config.yaml
d_shared_expert: 0
moe_layers: [0, 1, 2, 3, 4, 5, 6, 7, 8, 9, 10]
balance_bias: false
router_bias: true
init_std_router: 0.0221
lr: 0.00182
beta1: 0.95
batch_tokens: 65536
seq_len: 1024
train_tokens: 358900000
steps: 5477
dataset: "wikipedia_en"
Below are experts of layer 8 (counted from 0) of a mixture-of-experts language model. Rows are named router (the router's row for the expert), gate (a neuron's input weights, with its number), up (a neuron's input weights, with its number), down (a neuron's output weights, with its number) and show model dimensions 64-127. Each number is 50 + 10 x the weight over its row's rms, rounded and kept within 0 to 99.
After each expert's rows: "comes before" lists some tokens at least twice as common just after its tokens as in all text. This comes from a sample of Wikipedia text that the model never trained on. Tokens count by the router's weight.

# expert 14
router:44 39 51 62 39 66 58 60 47 50 52 69 30 50 42 37 52 49 43 57 52 62 52 48 55 38 61 53 63 44 49 53 56 65 60 46 67 55 48 54 61 39 59 57 57 38 53 64 38 50 48 37 52 61 48 54 41 54 46 50 49 55 47 49
gate0:58 57 41 53 42 51 44 66 58 55 58 45 48 55 51 61 55 49 29 48 50 52 68 50 51 38 69 43 62 54 42 38 65 60 29 65 52 40 63 65 58 52 39 57 61 49 48 51 51 56 50 39 50 47 44 13 33 56 42 45 62 54 52 42
up0:47 48 56 47 57 40 46 32 42 47 48 36 59 67 65 51 43 49 65 48 48 51 65 51 45 60 33 53 55 53 40 26 29 53 68 47 52 36 50 48 35 52 63 44 30 44 50 55 44 54 69 60 50 26 64 49 44 59 49 69 71 39 67 57
down0:44 44 54 56 27 63 51 48 48 64 66 45 49 53 49 43 39 36 35 43 57 52 45 53 36 55 32 65 54 49 55 70 64 23 31 55 51 43 54 51 54 44 53 49 69 52 53 42 46 48 32 47 50 55 43 47 48 43 56 52 70 55 44 49
comes before: " ", " |", ")", " –", " Win", "″"

# expert 24
router:60 30 70 68 40 55 57 61 49 61 60 57 35 40 49 48 49 39 52 52 48 55 56 62 49 47 67 58 48 48 50 32 48 52 57 56 63 58 54 45 52 48 59 51 42 44 60 54 57 46 43 51 55 66 52 71 40 57 48 49 50 57 42 47
gate0:43 56 48 48 38 64 39 55 63 66 61 53 39 47 45 37 53 36 27 62 55 64 28 44 59 51 44 38 52 44 38 62 53 55 29 39 68 31 59 63 43 61 56 42 52 44 29 54 52 54 54 36 54 56 45 41 36 58 35 30 54 43 56 68
up0:62 42 44 54 36 51 52 60 51 48 59 54 38 24 46 59 65 59 57 34 32 67 23 46 39 48 49 38 53 40 53 51 59 45 47 40 38 45 55 65 49 61 45 46 53 57 52 34 49 31 48 45 70 54 39 63 63 58 67 36 51 74 43 61
down0:75 41 51 76 49 46 55 68 43 71 50 51 33 52 51 36 53 51 67 48 49 45 61 54 36 36 67 46 47 68 61 38 53 54 56 53 42 32 49 53 57 74 64 44 58 49 50 49 30 55 55 59 36 65 45 53 58 53 52 60 61 53 49 43
comes before: " the", " a", ":", "E", " JPL", " his"

# expert 11
router:46 38 52 49 53 53 52 59 52 47 50 50 45 55 38 44 46 45 43 72 60 57 49 40 59 40 70 38 68 56 50 52 60 56 54 51 54 65 44 57 60 54 61 49 56 40 54 52 35 55 54 47 57 58 43 61 40 55 53 36 60 55 48 51
gate0:54 19 70 48 46 43 56 62 50 57 47 50 43 67 39 46 54 56 43 36 57 60 70 57 49 60 54 53 70 79 49 41 63 54 40 56 48 45 39 33 43 39 41 47 29 37 51 55 36 56 51 53 40 69 65 42 45 58 52 44 48 49 47 50
up0:38 66 58 51 41 55 51 54 46 35 40 55 54 38 62 61 35 47 53 44 52 48 43 52 45 42 49 71 54 49 51 56 44 49 32 40 50 62 54 54 30 59 49 50 49 44 45 36 37 42 57 32 53 73 67 38 56 53 30 36 39 52 32 44
down0:42 57 33 35 42 53 38 49 66 58 36 46 41 55 36 43 44 40 41 53 35 56 39 59 67 49 35 59 56 55 61 42 60 57 51 47 34 57 44 48 27 49 40 48 61 49 48 39 45 49 52 53 57 68 45 65 63 54 54 65 54 48 48 35
comes before: " |", ".", ",", ")", " ·", "–"

# expert 5
router:42 51 52 55 48 50 56 58 43 59 64 61 23 45 41 46 51 45 66 65 45 60 54 61 58 51 51 45 53 28 45 52 58 58 54 31 65 42 58 55 42 50 65 63 45 35 50 66 49 44 52 42 51 52 48 64 54 48 65 69 39 49 41 48
gate0:45 51 59 28 52 48 51 46 56 35 53 32 45 57 52 45 48 50 50 39 51 39 52 72 52 56 59 58 49 22 62 59 51 57 55 43 57 52 51 56 49 60 41 46 32 51 41 45 53 65 81 42 35 71 48 55 33 48 45 61 49 49 25 48
up0:55 40 60 61 52 53 39 66 40 50 82 42 59 57 53 62 63 46 41 43 49 55 55 47 51 51 62 51 58 64 51 74 36 44 59 49 69 52 50 64 43 62 44 63 50 65 28 51 35 38 71 57 60 42 47 29 56 53 59 47 66 37 58 49
down0:45 66 68 43 42 54 54 37 58 38 51 50 50 44 53 40 53 54 57 54 48 46 83 51 58 51 43 71 53 54 39 60 53 55 52 56 35 52 60 41 36 54 52 51 45 40 38 46 70 38 48 55 42 36 59 65 50 42 47 48 34 58 56 59
comes before: " of", " \"", ":", " that", " by", " the"

# expert 1
router:45 38 56 57 59 47 55 60 62 53 48 58 22 61 59 18 48 52 39 68 45 47 59 56 54 34 54 34 59 57 37 38 50 54 43 50 60 50 54 50 65 42 55 53 56 44 47 51 52 61 48 47 42 50 47 56 38 53 52 43 55 48 44 49
gate0:61 38 63 42 47 57 59 43 43 60 62 37 40 45 62 56 41 42 37 42 57 44 54 28 50 21 42 42 35 40 48 51 41 43 49 57 48 41 40 40 49 33 45 43 44 60 43 63 41 50 40 68 55 57 56 48 50 48 53 53 51 35 48 53
up0:43 48 48 40 43 61 42 40 50 44 61 38 72 44 55 56 53 57 59 28 53 60 59 62 53 61 34 57 54 50 69 35 50 56 52 51 29 45 79 69 41 55 54 29 81 39 51 57 50 19 47 57 60 59 57 55 42 52 42 46 46 36 59 48
down0:46 49 56 51 38 55 60 62 48 54 49 60 56 53 46 50 60 37 52 51 46 76 52 51 41 61 23 45 55 59 65 51 49 62 59 49 54 53 48 57 54 51 75 51 49 58 46 38 32 47 31 51 50 31 48 50 50 60 47 51 56 64 61 68
comes before: " |", " (", ",", ";", "ov", "z"

# expert 9
router:45 46 61 62 40 61 62 51 41 61 53 66 27 47 61 44 39 36 40 63 51 63 49 54 36 47 57 57 62 45 44 58 45 57 57 50 73 74 40 36 50 31 63 46 49 47 45 67 47 65 50 35 53 64 33 50 54 38 44 46 67 48 30 34
gate0:42 46 40 55 29 53 45 33 39 47 68 48 53 62 32 50 43 47 42 55 64 55 58 57 45 55 64 63 55 42 48 44 52 41 44 56 49 60 53 52 44 67 40 65 58 33 50 67 52 38 52 50 47 45 63 41 39 41 50 48 64 44 41 46
up0:54 47 66 39 47 50 51 51 48 48 45 50 47 60 55 43 59 44 66 63 53 49 36 62 59 49 58 48 44 71 52 56 35 61 58 27 57 54 51 40 56 59 56 60 43 43 36 34 55 29 56 54 52 41 55 45 47 48 60 40 41 45 34 44
down0:45 47 68 46 43 48 49 38 32 60 43 41 51 45 44 56 47 56 56 56 53 56 49 29 49 37 61 50 31 71 35 57 41 40 40 44 64 72 37 66 61 61 48 54 52 63 44 70 50 47 54 49 45 48 52 49 58 54 42 47 46 39 63 58
comes before: "s", " as", " to", " and", "ly", " than"

# expert 19
router:46 34 48 61 52 57 59 70 43 57 51 68 27 52 41 26 52 57 42 61 49 64 37 57 42 46 48 56 64 42 44 51 50 59 51 49 61 57 46 46 59 38 71 45 57 34 50 66 46 51 44 43 44 60 47 52 45 47 45 43 55 54 49 54
gate0:35 47 59 55 51 54 55 49 60 61 42 58 50 49 48 49 64 43 48 49 58 39 52 52 38 45 54 69 36 72 63 40 43 41 46 60 46 31 51 31 57 50 63 54 50 42 51 53 35 45 59 57 43 58 26 45 46 49 46 38 42 39 30 69
up0:38 47 42 48 62 42 62 56 58 59 45 44 61 56 64 38 64 46 49 40 67 62 65 40 65 42 61 39 49 53 52 59 60 73 54 46 45 64 42 44 50 62 46 51 56 46 60 50 54 60 67 53 38 52 40 57 68 52 51 61 34 32 35 45
down0:51 39 70 46 57 50 45 65 50 35 47 33 45 59 56 36 69 46 38 34 51 62 62 59 43 54 42 56 43 47 48 53 53 36 49 66 56 64 51 38 60 44 60 51 55 57 49 69 51 43 40 40 47 43 52 54 50 45 61 41 53 58 49 49
comes before: "\n", " |", " and", " in", " was", " ("

# expert 10
router:43 56 54 58 50 55 63 63 58 55 53 53 28 54 47 16 47 40 45 56 52 54 47 59 50 52 54 49 59 47 52 58 60 62 56 53 57 63 47 48 48 41 62 55 58 43 40 59 35 57 41 33 60 58 48 46 57 58 50 44 44 49 41 54
gate0:53 57 53 50 37 49 49 76 65 46 53 57 39 43 48 43 50 63 44 40 39 57 33 49 53 49 43 67 47 73 49 57 37 47 44 53 47 53 54 49 53 68 34 47 46 44 59 36 52 43 33 44 59 53 53 55 42 46 54 43 42 46 43 44
up0:43 59 36 57 59 58 43 48 58 48 49 48 28 34 49 52 46 62 54 44 54 50 58 67 51 55 47 67 44 61 56 56 56 54 54 56 62 63 51 59 55 43 30 72 62 38 49 52 34 63 50 43 44 67 53 49 50 59 50 45 41 49 61 50
down0:41 48 34 48 54 60 51 34 52 53 47 47 24 48 56 65 52 43 59 49 60 32 71 49 38 66 58 54 54 55 44 46 55 60 59 52 54 48 52 47 52 53 53 69 55 54 42 57 50 47 49 35 49 51 73 73 52 56 51 53 47 56 32 52
comes before: "0", "8", "7", "9", "1", "6"

# expert 23
router:53 46 54 60 50 56 65 65 35 49 58 73 42 44 45 18 48 49 50 66 47 64 52 45 45 40 60 56 56 47 53 51 48 47 43 52 65 60 63 36 50 49 50 58 53 46 49 57 40 43 48 39 45 49 49 51 54 58 43 43 63 64 50 44
gate0:57 36 72 64 57 61 60 69 62 52 47 69 51 47 67 49 67 43 50 63 55 50 50 36 45 60 38 45 47 49 34 58 56 54 38 54 62 62 63 59 54 55 51 50 47 60 28 37 49 51 39 45 52 60 59 38 48 59 61 48 68 50 56 52
up0:51 40 62 47 45 39 43 42 51 41 43 51 57 61 48 44 46 37 62 25 39 49 65 47 50 36 54 57 58 28 58 43 36 54 52 48 44 36 56 59 54 63 65 51 67 38 56 38 47 48 65 76 43 30 27 38 34 35 41 56 63 60 46 61
down0:43 72 38 40 55 39 59 41 42 51 53 51 64 48 37 29 52 43 52 65 39 39 47 57 78 47 41 51 62 60 43 56 23 40 47 60 70 54 40 49 55 42 57 70 42 42 52 53 35 48 49 44 54 49 46 60 55 48 42 49 38 56 45 43
comes before: "1", "2", " •", " Born", "year", " Country"

# expert 17
router:47 49 68 57 44 51 54 76 46 61 56 58 13 56 40 32 36 55 40 58 40 53 43 45 39 47 57 51 52 51 52 45 51 68 57 44 66 48 45 56 56 49 61 54 48 47 57 65 47 53 50 27 58 51 37 58 38 46 42 48 55 55 46 54
gate0:50 51 53 33 54 55 73 31 53 42 43 50 36 44 59 35 52 47 57 57 25 49 40 45 53 62 51 37 32 57 46 58 54 55 72 34 67 49 38 49 52 56 61 49 48 47 45 48 54 75 53 35 52 59 45 77 56 32 34 45 45 54 35 32
up0:42 41 46 51 49 64 59 43 25 58 64 25 50 46 49 40 46 57 40 48 42 51 44 67 51 62 44 42 57 33 42 38 57 54 53 54 47 25 47 40 61 49 52 44 52 47 44 40 54 68 40 34 47 38 53 63 53 42 36 44 52 50 43 40
down0:40 43 32 48 58 56 41 52 46 45 55 54 52 43 35 61 62 49 48 53 69 48 47 57 45 49 57 55 56 55 58 60 46 58 47 54 33 46 39 61 68 42 63 68 65 55 68 62 41 55 45 57 35 62 61 45 64 60 52 55 56 40 35 45
comes before: " |", ":", " of", "==", " was", " in"

# expert 25
router:39 24 51 68 46 60 65 69 49 44 57 66 34 66 49 35 51 49 43 58 54 52 47 50 50 40 56 57 58 47 54 57 45 56 52 50 66 64 54 43 66 52 65 50 54 28 44 60 39 50 49 46 58 68 35 55 45 45 38 51 52 53 39 53
gate0:47 59 37 67 51 28 59 68 33 48 39 46 38 65 49 49 63 48 40 46 37 49 51 40 70 65 34 56 63 49 38 55 51 45 55 51 68 56 57 61 50 44 37 53 43 74 64 34 33 44 54 29 52 60 51 58 38 62 63 49 52 24 47 47
up0:58 55 48 37 52 43 62 38 53 36 43 35 38 47 42 55 48 63 57 44 43 58 69 72 55 56 47 47 42 51 61 53 62 51 38 46 65 45 46 63 53 67 42 62 56 52 38 40 39 52 31 40 53 50 68 38 49 49 57 33 56 44 51 32
down0:49 29 43 53 39 55 46 28 53 38 59 33 50 63 36 65 54 52 51 44 56 49 50 44 45 34 62 52 45 28 37 41 55 41 54 50 46 48 54 46 40 49 31 48 41 32 36 46 46 28 51 61 52 51 50 69 35 54 62 54 53 49 68 35
comes before: "0", "2", "9", "1", "3", "8"

# expert 2
router:57 44 58 57 51 52 55 62 53 53 46 57 14 55 30 39 54 52 40 55 35 54 42 63 54 45 51 58 45 63 61 40 56 64 44 48 49 43 39 49 55 35 56 44 49 32 54 68 43 60 55 43 49 48 50 48 35 49 50 54 58 46 37 51
gate0:56 50 52 44 57 58 36 58 54 58 43 51 39 43 47 45 67 42 58 56 48 46 69 51 55 68 29 27 38 54 66 46 46 57 55 42 56 48 58 51 56 45 61 46 41 58 55 47 62 54 47 28 54 47 53 52 60 45 57 60 53 50 48 56
up0:64 68 58 58 52 40 43 53 73 50 52 61 46 67 62 47 52 61 39 54 72 62 21 46 40 31 66 57 62 41 33 46 42 47 51 37 42 52 42 50 46 50 56 43 49 51 49 32 45 69 55 43 34 43 44 47 65 51 61 56 51 47 38 57
down0:49 38 54 62 43 58 64 43 73 55 53 40 55 48 51 43 44 49 51 62 48 56 51 32 48 61 42 45 44 42 50 52 43 71 66 56 51 58 51 31 54 49 54 45 31 41 43 56 44 34 44 51 60 67 29 50 23 56 49 52 50 39 46 41
comes before: " a", " also", " been", " an", " in", " the"

# expert 4
router:34 39 63 56 36 63 42 64 42 51 51 56 42 45 52 30 56 46 52 46 57 55 42 41 54 26 54 54 71 44 49 35 56 43 70 60 59 50 62 44 54 47 68 59 52 30 52 52 45 34 53 42 49 53 38 67 32 56 48 53 40 51 43 49
gate0:24 56 47 42 34 52 45 51 43 37 52 65 54 52 44 43 42 36 24 57 19 49 56 61 68 48 55 60 53 32 69 34 56 44 53 44 49 53 52 64 47 61 42 49 59 33 51 46 39 47 46 60 45 48 47 62 44 56 42 45 43 44 38 45
up0:65 35 58 48 44 68 55 38 51 30 36 53 49 51 40 33 55 64 58 41 54 64 40 49 45 43 45 54 53 30 49 45 36 64 59 52 53 35 28 56 45 57 56 50 46 53 47 55 54 47 40 60 55 53 54 51 71 47 44 56 74 69 43 51
down0:56 41 48 48 53 46 47 49 30 40 61 54 49 55 50 42 59 51 56 31 52 62 50 48 45 59 57 55 55 54 52 42 45 51 45 51 27 56 51 60 60 51 70 57 41 37 47 59 43 60 46 43 64 62 61 38 60 55 56 41 37 48 68 32
comes before: "1", "3", "4", "5", "2", "6"

# expert 12
router:38 45 47 61 37 51 40 72 42 51 52 61 34 65 35 37 48 48 55 66 46 67 52 40 39 44 39 40 61 40 55 57 43 50 52 49 56 45 43 51 58 44 54 50 64 45 43 56 45 60 48 44 58 58 43 62 46 44 50 51 62 56 49 64
gate0:45 73 71 37 57 70 54 51 45 68 56 38 41 43 42 49 51 64 57 53 67 50 46 53 63 41 49 29 47 42 54 57 59 54 48 52 69 56 59 35 48 42 58 51 50 42 24 42 55 57 56 32 39 66 35 56 45 51 54 48 72 62 54 54
up0:52 50 50 48 44 50 52 39 67 57 51 56 54 49 42 68 42 38 49 43 41 37 60 43 34 53 37 41 73 44 51 54 40 40 43 48 51 52 52 57 57 47 52 66 53 53 87 40 61 57 38 45 47 36 55 39 45 37 56 26 37 59 53 59
down0:50 42 53 53 65 64 45 55 42 53 66 51 59 43 49 65 41 35 47 36 38 47 57 33 42 35 42 39 47 37 57 56 38 40 51 46 52 37 46 35 42 33 40 62 45 61 46 56 50 54 57 49 40 74 67 41 51 29 47 62 56 69 41 66
comes before: " ", " in", " for", " −", " to", " +"

# expert 3
router:43 47 57 60 44 62 76 65 49 59 55 60 19 53 54 31 49 47 52 57 60 47 52 50 60 41 61 44 60 35 53 28 42 60 62 53 70 60 57 53 59 47 65 51 57 36 49 60 43 38 57 48 65 55 41 59 52 55 43 46 44 52 46 48
gate0:44 48 43 40 44 66 58 52 43 59 52 62 53 41 56 55 43 48 46 41 49 51 84 64 61 55 46 42 46 31 32 41 54 33 45 66 60 55 61 48 46 49 67 40 42 42 50 67 51 33 55 61 49 66 43 43 46 44 52 50 36 57 50 54
up0:49 49 52 65 42 31 68 56 61 64 51 45 35 44 37 39 40 60 45 58 46 56 39 49 49 58 31 34 43 38 56 39 57 52 43 50 42 52 39 58 49 54 42 53 58 46 41 46 32 53 31 58 40 40 33 50 46 51 53 50 55 51 60 44
down0:48 60 49 62 70 52 55 53 76 50 38 56 61 56 48 59 66 48 45 41 68 37 50 57 39 55 44 59 25 55 64 54 49 67 60 28 44 54 43 50 48 69 68 51 41 53 63 47 64 71 53 46 50 56 53 52 48 62 39 59 54 48 57 55
comes before: " |", "3", "4", "5", ";", "6"

# expert 6
router:55 33 52 55 43 51 64 75 48 47 59 66 40 57 48 29 38 50 40 71 49 43 43 44 63 39 60 59 46 47 52 49 49 70 54 48 71 56 56 51 53 42 52 54 50 40 58 53 35 55 45 43 43 58 48 59 54 52 57 52 41 39 42 41
gate0:43 57 62 47 50 52 35 61 56 66 62 52 39 55 54 51 37 43 62 61 53 57 54 54 55 51 43 53 51 55 44 63 50 35 43 58 46 41 56 54 33 52 45 58 57 70 53 64 38 45 64 55 39 34 41 38 44 52 55 55 68 62 45 43
up0:44 48 57 62 54 54 38 49 40 58 45 59 59 46 48 61 49 50 55 39 41 49 59 40 47 42 73 59 37 42 72 67 63 40 46 39 53 46 55 61 48 45 55 40 32 52 47 35 41 44 50 49 59 51 45 47 56 43 42 65 50 25 49 32
down0:66 64 49 35 55 50 64 33 32 48 40 48 53 46 40 50 65 45 58 55 36 40 60 52 76 52 50 43 55 40 58 36 52 61 51 56 51 48 48 34 52 49 48 39 55 64 58 58 61 43 58 52 34 64 42 46 53 48 55 60 59 65 35 43
comes before: "\n", "-", ":", "us", " (", "ia"

# expert 18
router:46 25 55 56 39 61 52 55 50 56 45 67 25 69 51 37 53 49 32 57 49 50 51 40 57 32 44 43 58 50 57 41 66 58 34 51 55 50 51 46 56 50 62 54 65 48 50 63 46 50 52 41 40 67 44 50 45 55 59 57 52 53 45 60
gate0:46 69 74 45 44 35 27 46 44 70 37 48 42 64 63 45 31 39 60 46 47 48 51 51 52 57 61 50 52 49 50 50 60 34 52 49 53 45 44 56 46 45 44 45 52 47 38 56 51 74 47 38 50 49 50 37 45 62 36 51 58 38 45 50
up0:47 67 48 43 60 41 36 57 46 39 23 64 62 37 71 52 37 63 46 36 53 33 54 49 58 50 41 50 50 58 60 52 31 51 53 40 49 61 57 79 53 45 47 50 52 42 32 51 49 62 58 40 39 42 64 46 66 62 39 55 39 54 37 52
down0:51 48 52 50 49 62 47 53 48 54 60 66 54 53 47 42 75 48 53 51 44 47 45 41 64 63 44 44 48 54 51 46 40 59 49 72 55 35 53 45 50 62 41 76 55 57 57 57 35 32 41 50 40 58 57 56 62 55 55 42 27 51 53 46
comes before: "-", "\n", "|", " ", "=", " medal"

# expert 30
router:27 38 61 74 54 59 52 60 44 47 45 60 25 54 42 40 52 55 47 61 52 59 30 54 39 47 49 58 59 38 64 51 53 58 55 48 68 48 38 32 55 35 73 42 56 52 54 65 35 60 37 44 68 66 37 50 48 59 32 58 53 59 44 65
gate0:44 36 67 52 59 51 61 43 39 49 54 57 52 42 47 46 54 43 45 81 48 33 35 56 46 55 46 55 56 41 49 51 37 54 46 34 65 52 51 59 52 54 59 49 41 48 53 53 65 70 48 47 49 47 66 53 53 35 55 36 73 58 57 48
up0:45 60 40 38 27 58 54 50 60 18 58 49 46 41 53 50 78 48 70 50 51 44 44 68 59 54 43 58 44 52 66 32 31 53 55 51 50 55 32 42 49 39 68 56 40 42 51 60 59 52 58 33 47 41 66 67 52 54 41 53 26 63 60 61
down0:66 49 55 71 45 45 56 69 46 48 59 55 55 39 60 62 53 46 43 56 57 49 51 57 59 53 25 42 40 46 65 49 64 55 44 31 55 42 66 48 38 62 51 68 54 61 59 47 49 55 51 77 58 49 52 38 35 56 40 45 40 50 38 47
comes before: "9", "0", "–", "8", "1", " century"

# expert 21
router:49 40 62 47 58 46 56 53 36 55 51 64 29 57 37 30 39 51 50 50 47 63 39 51 38 53 47 54 43 52 54 50 41 51 47 34 59 57 45 50 62 58 69 58 59 34 33 77 40 50 50 42 44 66 53 60 33 54 42 48 50 53 44 45
gate0:36 34 41 49 63 43 62 54 73 50 63 43 55 50 50 52 68 45 24 57 70 59 55 50 57 43 50 56 47 42 46 49 63 61 40 70 39 66 53 28 43 58 46 55 42 32 59 51 64 53 58 43 33 50 34 73 49 47 63 29 35 60 55 53
up0:52 49 47 50 47 58 41 54 47 56 52 47 54 30 56 35 37 48 50 41 41 52 40 56 57 54 43 59 33 61 37 67 50 51 58 52 46 61 38 50 67 57 48 45 32 46 36 48 53 54 53 43 44 52 49 60 59 27 52 56 41 64 55 40
down0:53 45 63 36 34 42 39 71 67 42 45 36 55 49 58 53 42 50 39 67 57 50 44 44 59 59 28 36 71 37 41 55 65 61 58 49 41 58 42 53 37 48 57 56 58 69 62 57 53 80 52 36 54 45 60 52 42 65 51 45 56 41 25 60
comes before: "\n", "==", "The", "===", "In", "|"